python train.py --n_experts=64 --experts_per_token=4 --normalize_top_k=true --num_attention_heads=4 --rope_theta=10000.0 --parallel_block=false --init="normal" --init_std_down=0.0 --init_mimetic=0.5 --warmup_steps=523 --final_lr_fraction=0.0 --train_tokens=914400000
Below are experts of layer 4 (counted from 0) of a mixture-of-experts language model. Rows are named gate (a neuron's input weights, with its number), up (a neuron's input weights, with its number), down (a neuron's output weights, with its number) and show model dimensions 0-255. Each number is 50 + 12 x the weight over its row's rms, rounded and kept within 0 to 99.
Before each expert's rows: a language model's description of what the expert responds to; "comes before" lists some tokens at least twice as common just after its tokens as in all text. This comes from a sample of Wikipedia text that the model never trained on. Tokens count by the router's weight.

# expert 42
Description: Head nouns naming groups, institutions or works after the, such as band, album, school, journal, Council, Museum, theme song.
comes before: " of", ".", ",", " in", "s", " was"
gate2:52 48 44 64 36 38 58 33 48 45 34 62 55 43 61 62 53 62 65 37 34 62 47 36 60 49 53 61 46 39 55 32 48 41 63 55 41 59 51 54 65 43 67 36 37 71 53 52 46 46 56 58 42 40 33 37 58 58 59 32 77 62 40 52 38 52 23 12 44 73 42 45 40 62 64 32 50 55 50 66 46 75 61 21 44 47 47 64 53 54 32 60 44 41 51 33 69 29 45 35 47 39 45 33 63 58 30 32 42 28 48 66 42 53 44 44 49 47 61 39 40 54 70 56 59 46 26 48 54 42 53 27 57 57 71 39 42 58 38 57 41 58 35 66 48 57 59 47 67 55 54 45 52 24 32 24 57 46 62 61 52 74 37 37 57 50 30 34 60 53 41 48 58 56 43 66 65 55 40 31 27 52 16 47 27 51 72 70 55 58 40 33 38 64 64 49 57 63 43 70 48 32 52 54 56 41 50 46 53 41 46 52 25 65 52 44 53 51 56 61 47 40 57 55 62 48 37 60 39 31 73 47 55 53 47 54 43 42 51 32 54 49 57 57 37 60 65 39 63 52 33 55 53 48 58 44
up2:56 63 43 50 46 45 36 56 60 65 46 29 46 44 56 56 56 65 49 51 58 62 86 45 69 51 42 49 51 54 48 48 46 39 48 68 61 64 48 59 50 52 54 56 43 55 69 52 39 47 52 43 60 36 34 60 51 32 37 52 55 54 68 60 68 15 50 28 34 40 63 36 47 52 47 67 29 54 60 34 31 41 56 39 66 45 71 46 68 43 60 35 53 52 63 55 68 51 29 32 62 66 54 38 49 37 25 42 51 55 39 44 52 54 70 77 49 48 52 61 51 61 51 57 57 58 66 17 74 44 65 61 75 69 67 52 51 52 36 47 55 48 40 43 54 63 62 57 49 50 45 43 40 41 46 25 52 35 47 59 93 48 48 56 46 48 57 65 58 67 45 57 63 44 43 49 78 38 53 48 43 59 67 36 45 38 57 40 56 55 40 48 57 52 57 45 58 59 55 81 58 50 57 60 58 59 34 56 46 55 36 63 44 53 39 70 46 52 46 61 29 74 57 42 56 46 16 54 36 51 29 40 71 49 59 51 36 65 49 50 66 43 68 57 41 33 30 51 38 64 62 43 51 54 45 34
down2:28 60 46 45 37 57 38 61 45 46 38 33 69 47 48 45 61 50 35 48 45 34 37 60 26 48 66 52 41 47 37 57 67 38 45 53 50 47 63 39 38 70 69 38 41 63 50 61 47 52 46 49 36 73 49 51 51 43 70 38 82 54 59 45 44 42 54 59 34 51 34 24 29 62 42 39 49 67 53 51 52 55 55 47 29 59 61 28 44 49 25 48 69 56 32 41 36 65 41 57 40 52 44 66 68 54 60 62 57 32 58 60 33 51 56 49 36 49 78 56 63 54 50 46 40 59 29 50 63 57 48 45 55 45 22 14 55 47 38 36 56 36 46 40 41 62 64 52 39 47 60 33 47 41 38 40 66 70 43 52 32 39 57 37 64 47 42 23 32 48 50 33 41 64 52 69 50 51 57 49 50 73 52 38 54 61 59 57 39 67 50 51 53 58 51 35 51 41 47 51 43 43 39 39 28 49 53 34 37 50 62 68 38 72 65 59 54 40 47 40 51 45 58 31 74 55 35 52 38 55 71 67 49 36 48 64 84 57 40 49 55 82 63 54 53 59 48 67 43 41 56 74 49 52 57 51

# expert 51
Description: Mostly " of" after a noun, as in Albums of 2018, Most of, citizens of, plus commas inside numbers and names, and de, von.
comes before: " the", " his", " New", " which", " Representatives", "000"
gate0:53 27 62 37 47 50 59 62 53 53 42 42 52 52 64 29 46 59 60 58 56 39 44 46 60 76 32 37 57 62 45 58 48 48 69 36 56 58 61 60 43 55 54 53 57 33 39 63 56 44 59 49 60 77 38 57 59 54 43 51 44 79 43 73 52 42 46 77 41 57 59 61 60 34 59 56 64 47 41 70 52 52 75 55 67 49 87 60 50 54 51 46 41 45 57 32 45 33 56 40 46 63 48 58 32 39 63 37 28 56 51 59 68 43 53 61 31 44 46 33 55 42 76 36 42 37 39 66 47 37 42 40 38 56 44 39 69 73 45 58 44 46 56 49 81 52 33 47 48 61 38 78 55 33 41 37 40 40 60 42 44 47 75 39 52 35 51 49 45 48 60 82 40 39 48 59 54 54 45 32 60 64 50 48 56 47 39 46 55 50 56 50 46 61 59 56 72 25 39 55 35 58 27 43 36 49 39 59 49 75 52 39 27 56 50 64 32 46 47 79 53 57 37 59 54 55 47 57 61 57 39 43 64 58 54 57 49 35 46 30 43 25 63 61 69 60 69 54 40 38 63 43 36 40 33 39
up0:49 49 53 39 48 44 68 65 56 39 51 55 67 47 43 60 41 27 44 76 56 59 53 54 36 61 32 56 68 38 57 19 49 53 56 51 63 31 55 38 29 48 53 91 45 41 49 83 39 42 63 41 69 39 60 52 51 44 46 32 51 47 77 66 46 41 39 67 47 51 64 45 64 61 52 36 39 56 57 66 50 52 40 47 66 62 36 56 81 51 52 39 62 61 63 52 60 41 46 19 54 44 56 43 37 29 51 42 43 65 52 72 42 34 36 61 36 69 57 55 49 22 64 51 51 57 65 51 23 49 41 30 42 51 53 46 45 56 37 30 67 57 46 40 58 68 45 63 41 43 57 46 40 42 51 71 32 53 40 51 37 43 63 53 50 36 41 57 47 58 58 34 58 45 47 41 35 48 38 19 47 45 44 62 47 45 33 72 47 24 60 58 56 38 46 47 50 33 42 50 47 51 44 33 54 48 50 65 54 56 43 68 51 51 46 53 45 52 61 52 33 48 58 34 52 40 40 55 51 68 56 33 51 61 18 50 60 45 56 45 63 31 58 79 54 43 55 54 32 63 48 31 49 50 71 59
down0:32 55 52 66 71 79 54 50 32 52 57 36 49 48 39 66 42 46 36 55 50 37 69 49 40 37 75 70 51 43 59 37 50 37 47 55 65 41 63 65 70 39 52 45 58 69 39 48 63 49 42 32 63 47 63 40 37 40 66 43 28 55 48 34 51 63 60 55 64 20 50 56 39 53 54 71 38 04 48 53 71 44 51 46 24 57 23 61 38 59 40 65 69 36 50 46 46 62 37 53 63 45 45 49 31 53 62 53 42 49 41 43 47 64 38 38 57 71 49 64 30 52 57 60 59 53 55 66 59 46 57 59 57 28 61 36 48 28 41 62 29 37 56 57 35 61 45 38 55 52 50 52 45 57 54 52 49 58 54 65 58 42 63 55 62 50 59 58 55 55 47 41 73 34 33 49 63 52 59 56 60 35 67 46 48 52 34 51 56 52 32 38 55 56 54 25 47 60 46 58 49 32 52 69 54 55 55 45 45 47 62 27 76 48 17 67 28 43 37 59 40 45 51 59 68 35 48 66 48 35 37 51 39 38 61 42 58 61 58 65 52 38 28 35 40 41 33 54 52 47 62 42 47 41 57 66

# expert 23
Description: Digits and number words in stats, scores, tables and chart positions: 15.2, two, eight, number 65, 2–1.
comes before: " |", ".", "–", "%", ",", ";"
gate1:54 60 47 51 34 58 46 53 35 35 41 66 48 62 60 41 34 37 52 40 45 48 56 57 35 47 50 54 53 58 51 42 38 41 38 50 50 60 60 70 40 36 44 53 58 55 51 67 62 58 66 53 26 32 29 47 55 44 31 45 52 60 52 88 70 31 45 42 43 40 43 53 46 42 44 68 50 66 61 59 63 63 54 46 30 48 44 38 68 32 49 54 57 52 51 72 42 30 65 52 37 47 25 42 40 46 62 37 39 55 44 86 58 48 39 76 56 39 69 65 50 57 84 37 55 43 57 45 58 41 64 61 48 61 44 41 58 61 19 57 71 31 60 44 40 44 40 65 47 24 50 57 55 56 51 53 52 58 48 54 64 65 59 38 66 66 52 64 41 36 38 57 50 38 57 47 57 73 43 39 46 32 41 51 41 60 55 41 48 49 65 51 62 58 50 50 54 37 68 47 38 60 62 64 60 64 55 43 37 53 40 45 84 54 55 29 49 26 56 81 46 54 46 58 79 46 49 45 58 56 34 36 45 60 65 57 39 71 55 32 71 44 65 44 60 75 44 59 43 35 51 48 41 41 52 50
up1:71 50 39 67 59 51 56 50 68 59 51 40 43 55 40 56 44 58 48 68 55 48 38 62 31 48 44 54 56 65 43 27 47 73 47 42 50 21 50 53 73 59 43 49 36 38 24 34 45 37 45 34 67 62 61 33 56 58 42 54 42 48 48 29 35 45 44 53 47 57 42 58 69 51 41 47 40 49 50 57 38 42 64 44 55 45 41 53 41 61 52 67 37 73 45 52 43 65 25 35 45 71 69 66 29 57 39 42 75 31 51 40 49 46 49 42 49 55 51 51 37 37 13 36 56 56 45 58 57 42 59 54 47 58 40 45 45 39 42 48 46 67 60 56 72 67 38 26 41 55 31 54 68 35 42 47 59 57 48 54 53 44 41 40 55 38 47 62 59 54 54 53 34 61 44 58 40 36 59 79 36 57 62 45 47 40 46 56 70 49 49 31 24 35 57 21 55 51 64 52 77 40 68 35 52 47 53 36 46 30 46 41 41 51 56 55 65 67 37 49 50 58 43 45 30 70 43 44 41 56 64 36 33 57 46 68 63 35 59 42 24 44 45 37 55 38 51 50 68 54 19 39 38 34 43 74
down1:46 38 57 76 57 54 51 45 52 49 46 52 33 76 60 58 80 58 57 37 32 55 69 57 36 29 63 59 39 45 26 62 52 51 44 51 62 52 51 44 62 26 46 59 58 46 57 31 40 50 51 43 54 56 56 33 72 49 44 53 48 22 43 35 44 51 52 57 46 60 43 43 51 39 36 68 41 45 34 48 63 49 66 65 68 60 29 66 51 60 59 56 49 36 45 41 32 69 31 39 54 64 69 41 45 46 58 70 41 60 39 65 29 40 45 70 55 64 44 51 19 43 65 57 58 40 43 42 43 45 62 56 50 54 59 44 42 44 56 46 26 72 52 41 65 43 53 67 41 56 50 52 32 52 56 56 42 47 50 38 59 69 35 57 56 18 67 80 19 47 59 46 67 55 48 46 31 58 77 55 48 44 48 40 75 59 56 59 65 49 39 71 50 40 49 43 27 51 51 46 66 51 55 32 49 52 50 41 45 45 43 50 37 44 27 43 55 63 50 63 59 50 65 44 52 84 44 43 49 42 75 31 31 59 36 53 42 42 63 58 61 42 45 66 59 58 53 53 39 43 30 52 63 44 34 58

# expert 20
Description: Final pieces of split words, mostly plurals and endings like s, ts, ers, ations, er, as in Revolts, Tourists, deportation.
comes before: ",", ".", " and", " of", " (", " in"
gate3:53 48 50 43 44 39 56 59 66 60 64 55 57 74 71 47 43 64 66 41 45 43 26 72 54 46 62 62 56 55 51 57 28 80 49 43 59 28 56 67 53 39 54 53 47 62 23 58 42 44 39 59 58 35 57 54 62 48 49 34 58 44 52 55 33 58 33 53 36 60 47 49 47 65 54 46 42 88 42 59 29 25 39 39 48 50 71 42 56 51 48 40 43 51 75 74 38 63 25 41 47 35 43 42 39 27 35 41 51 56 64 52 48 61 62 61 59 51 34 54 65 48 66 58 48 47 78 54 50 59 58 59 40 41 53 50 47 49 39 32 53 54 48 57 33 33 69 30 58 55 50 72 49 27 32 58 73 52 58 40 42 40 43 47 50 51 56 42 54 55 64 34 59 77 58 46 68 54 55 48 44 56 66 57 50 56 20 50 48 48 43 65 55 50 52 42 45 70 73 56 28 83 60 55 50 37 32 65 41 49 47 73 47 43 51 42 36 46 74 56 28 50 49 47 46 39 48 45 45 25 75 44 72 35 43 51 46 59 52 44 33 46 43 37 40 56 60 35 57 55 52 58 43 51 58 40
up3:48 35 54 36 64 44 44 58 62 32 28 61 39 61 73 49 58 34 36 39 41 38 45 63 64 46 42 47 53 49 28 47 36 44 60 61 80 57 39 39 63 51 52 54 38 49 49 56 45 49 48 50 74 61 54 41 73 26 44 54 68 59 47 56 45 43 63 58 57 59 61 63 43 29 48 51 57 47 52 65 45 72 66 52 35 44 23 74 65 52 45 39 36 49 35 62 52 24 44 35 39 67 57 40 73 67 37 68 47 64 49 48 30 28 37 53 31 54 60 41 46 57 33 46 70 48 40 49 30 65 50 39 53 61 70 54 65 49 59 55 49 72 50 64 59 41 34 68 64 57 59 39 66 57 34 42 61 27 52 48 77 41 52 58 48 48 46 46 53 36 45 49 43 45 51 60 63 49 62 49 36 40 55 28 66 55 61 50 46 46 66 42 46 37 59 63 57 31 47 55 60 46 59 39 53 77 54 40 46 83 19 31 66 55 61 51 39 35 35 51 41 37 54 48 58 50 70 70 47 41 52 58 46 50 41 61 68 36 56 42 46 26 57 63 56 58 32 50 57 56 66 42 59 72 55 46
down3:78 40 49 58 86 52 67 70 45 59 78 46 57 49 46 37 41 58 56 34 51 63 34 70 61 44 55 47 44 38 46 63 59 51 43 07 65 53 56 41 52 62 40 44 63 56 57 44 45 45 64 48 60 50 36 45 45 50 70 43 59 63 54 49 53 66 62 69 67 62 67 59 55 59 54 47 55 49 39 69 46 36 65 43 55 32 54 66 62 65 76 39 46 73 61 53 53 74 35 23 47 72 34 52 47 38 37 58 37 48 46 73 46 62 46 61 49 55 45 62 38 27 41 49 35 31 48 41 45 67 31 50 28 54 56 24 67 25 52 36 52 59 45 62 33 58 53 52 52 56 32 55 62 50 52 35 53 56 53 58 61 47 48 54 45 42 59 58 50 60 41 30 40 60 61 48 44 43 70 62 59 43 43 71 74 44 34 51 55 45 34 43 37 40 51 61 64 61 57 69 45 66 39 67 56 57 24 46 61 48 47 47 65 63 58 59 58 58 61 47 33 61 39 62 42 44 32 48 49 60 45 42 64 53 28 73 48 53 53 42 55 53 37 54 56 74 59 63 50 69 49 38 51 66 50 60

# expert 54
Description: Numerals such as day numbers, years, scores and counts, often after pipes, parentheses or dashes, like 77, 20 May, 7–6.
comes before: " |", ",", "–", ".", ")", ":"
gate1:55 49 21 59 50 55 60 55 49 68 59 65 80 50 67 55 41 61 55 40 62 59 58 18 69 52 66 47 44 75 71 57 69 46 56 55 52 44 52 53 56 32 35 60 59 64 31 85 59 71 51 45 39 34 56 62 71 35 44 70 46 44 35 46 49 43 65 50 44 62 54 33 45 62 66 71 38 52 31 63 45 39 53 37 61 57 64 38 42 43 50 60 69 56 47 68 43 47 30 60 57 64 42 53 80 71 40 49 51 48 72 64 63 64 67 44 44 29 38 63 29 50 42 51 57 57 66 65 34 65 62 50 37 50 58 60 57 52 52 60 55 54 55 40 42 44 42 57 52 73 65 40 47 49 51 49 58 68 53 45 63 51 47 48 54 39 46 45 63 24 61 74 60 44 34 41 54 56 36 48 48 45 57 46 64 44 51 37 35 44 47 47 34 56 47 51 63 61 60 59 30 69 53 44 38 69 43 78 37 49 31 54 58 57 57 72 49 65 56 55 59 53 47 43 46 61 37 55 49 59 47 47 60 36 59 38 45 54 23 70 57 61 44 43 57 48 46 57 59 70 56 41 43 89 50 50
up1:59 33 45 58 54 79 50 65 52 39 48 36 43 55 46 38 59 29 37 59 52 42 49 62 10 45 45 49 37 48 52 65 38 38 47 59 50 66 68 67 62 67 54 60 35 28 43 37 39 44 57 58 50 65 40 49 51 50 73 51 48 55 52 43 40 51 32 51 50 22 40 55 61 54 37 45 56 49 68 49 44 57 48 58 19 43 41 46 50 20 47 36 53 49 47 49 50 56 65 59 51 53 31 73 33 18 51 59 64 65 51 47 51 56 53 76 53 52 33 49 68 60 45 34 36 60 37 47 48 59 44 59 41 57 59 33 39 57 51 43 64 67 27 61 36 51 55 50 55 38 41 65 40 43 68 52 40 51 41 45 43 36 30 69 44 55 51 47 19 49 40 55 52 44 92 74 64 60 47 48 56 60 50 45 59 55 51 38 47 48 49 41 59 25 36 39 48 46 41 30 40 48 53 68 71 61 62 50 58 60 66 67 57 29 38 46 38 28 49 39 30 55 43 52 39 55 46 68 64 62 50 55 49 36 48 59 51 63 54 26 38 65 32 75 57 65 40 61 38 50 53 51 46 34 52 43
down1:37 45 48 59 51 50 41 46 37 34 52 40 57 65 61 62 56 41 55 24 31 40 48 50 56 23 52 39 47 46 64 51 61 48 61 35 37 24 76 26 34 49 48 35 50 58 33 67 63 51 40 54 71 28 56 33 46 48 58 51 60 36 44 48 47 67 58 54 47 38 52 60 42 33 52 52 54 55 51 30 52 50 40 61 37 51 65 49 53 40 53 63 69 45 64 34 61 48 56 58 49 45 63 70 25 52 46 51 62 36 31 46 42 65 56 51 62 44 45 45 44 45 54 53 78 28 36 40 48 81 55 36 75 54 61 27 54 48 42 44 44 69 47 49 45 40 58 48 57 52 65 36 28 48 38 26 44 33 53 48 57 38 52 32 68 57 47 39 51 38 50 39 32 35 47 61 49 35 74 57 64 48 43 49 59 46 63 39 52 58 61 38 42 58 64 34 42 29 39 50 56 46 48 56 74 48 51 63 75 69 59 76 48 45 50 34 45 50 31 29 80 54 59 36 50 45 50 22 66 53 61 55 52 68 65 56 52 42 43 48 29 57 57 76 46 46 43 58 47 77 71 42 49 52 42 39

# expert 62
Description: Final nouns of noun phrases or names, often countries, regions and units: million, Championships, Airport, Japan, Quebec, kg, climate change.
comes before: ",", ".", " and", " in", " (", ")"
gate17:53 41 69 68 80 44 41 61 37 44 54 41 31 43 40 45 46 44 59 60 37 23 75 35 45 39 38 61 51 40 57 59 59 41 54 44 37 62 51 56 39 62 58 35 62 38 58 30 34 44 56 62 72 43 60 50 40 45 45 59 47 49 69 53 44 63 44 39 33 72 53 53 67 49 54 49 43 58 46 64 29 59 52 69 49 36 31 49 33 37 48 39 36 55 59 56 52 66 62 55 47 43 68 56 36 43 44 58 74 56 36 38 30 31 61 54 34 47 48 51 52 37 37 36 47 48 41 43 35 66 43 71 40 48 63 37 42 18 51 41 31 36 40 57 76 42 37 37 46 67 48 46 59 13 63 54 48 38 56 44 51 33 43 47 55 51 45 54 56 65 47 58 43 36 48 58 47 48 36 37 50 60 30 50 32 74 43 47 52 40 44 42 49 82 29 51 47 61 45 57 71 45 58 21 53 56 57 11 66 47 41 46 36 75 36 46 39 34 69 64 48 59 57 56 48 66 56 57 50 69 47 52 56 52 59 48 48 55 50 64 54 44 56 57 43 50 48 74 67 52 53 47 48 29 36 39
up17:47 54 52 44 47 66 51 38 51 48 67 59 48 37 47 54 71 52 31 76 57 55 51 50 62 54 46 62 73 54 63 50 66 35 27 47 48 63 53 56 58 62 51 69 43 51 38 78 56 32 58 71 58 36 52 63 33 67 47 55 40 60 62 47 56 54 59 33 54 53 39 71 50 46 50 20 39 59 49 52 43 59 35 60 53 38 57 37 42 43 19 46 73 42 53 32 47 36 57 73 46 44 72 48 40 65 46 54 68 48 57 49 49 53 55 57 40 48 44 46 46 29 50 46 53 49 43 65 31 81 40 53 56 43 50 53 26 55 42 57 49 42 76 24 60 53 50 60 35 53 55 55 52 25 61 58 58 48 75 43 51 60 61 51 40 73 62 54 40 54 35 44 59 56 37 47 35 53 32 30 43 70 42 57 45 74 51 41 52 34 44 50 67 53 40 46 57 38 45 59 44 40 45 52 32 55 59 46 83 52 58 49 44 52 45 44 41 42 77 52 30 58 61 58 40 48 41 25 37 37 62 66 50 62 78 64 73 51 59 58 56 57 55 47 33 33 37 49 58 66 13 58 55 59 60 51
down17:43 34 55 36 50 71 74 40 41 48 67 51 51 38 42 60 40 26 65 63 32 49 42 48 40 50 51 44 59 53 38 44 48 61 42 42 68 36 57 49 59 45 71 63 49 49 59 44 39 69 50 66 42 48 49 37 46 57 52 43 49 48 39 31 36 41 54 27 50 43 60 54 61 56 56 30 40 31 81 31 46 43 42 75 61 55 47 67 39 46 56 59 39 36 41 56 53 53 36 51 38 42 53 31 31 49 36 31 60 48 52 38 49 34 49 47 51 53 42 32 42 42 75 47 32 51 39 60 54 66 59 43 35 62 54 56 66 34 41 35 40 39 56 40 49 79 57 34 43 60 39 63 51 39 53 47 29 50 36 53 48 83 62 54 38 65 74 58 52 45 39 60 50 55 57 64 71 66 34 63 58 49 47 16 67 69 49 47 45 31 34 35 42 36 33 52 35 59 56 63 55 50 32 45 62 62 64 56 50 41 40 57 59 60 62 42 46 52 65 28 22 39 46 56 49 56 49 40 40 41 56 33 42 48 40 61 55 49 49 65 50 67 55 77 68 63 40 75 47 48 28 72 65 59 56 64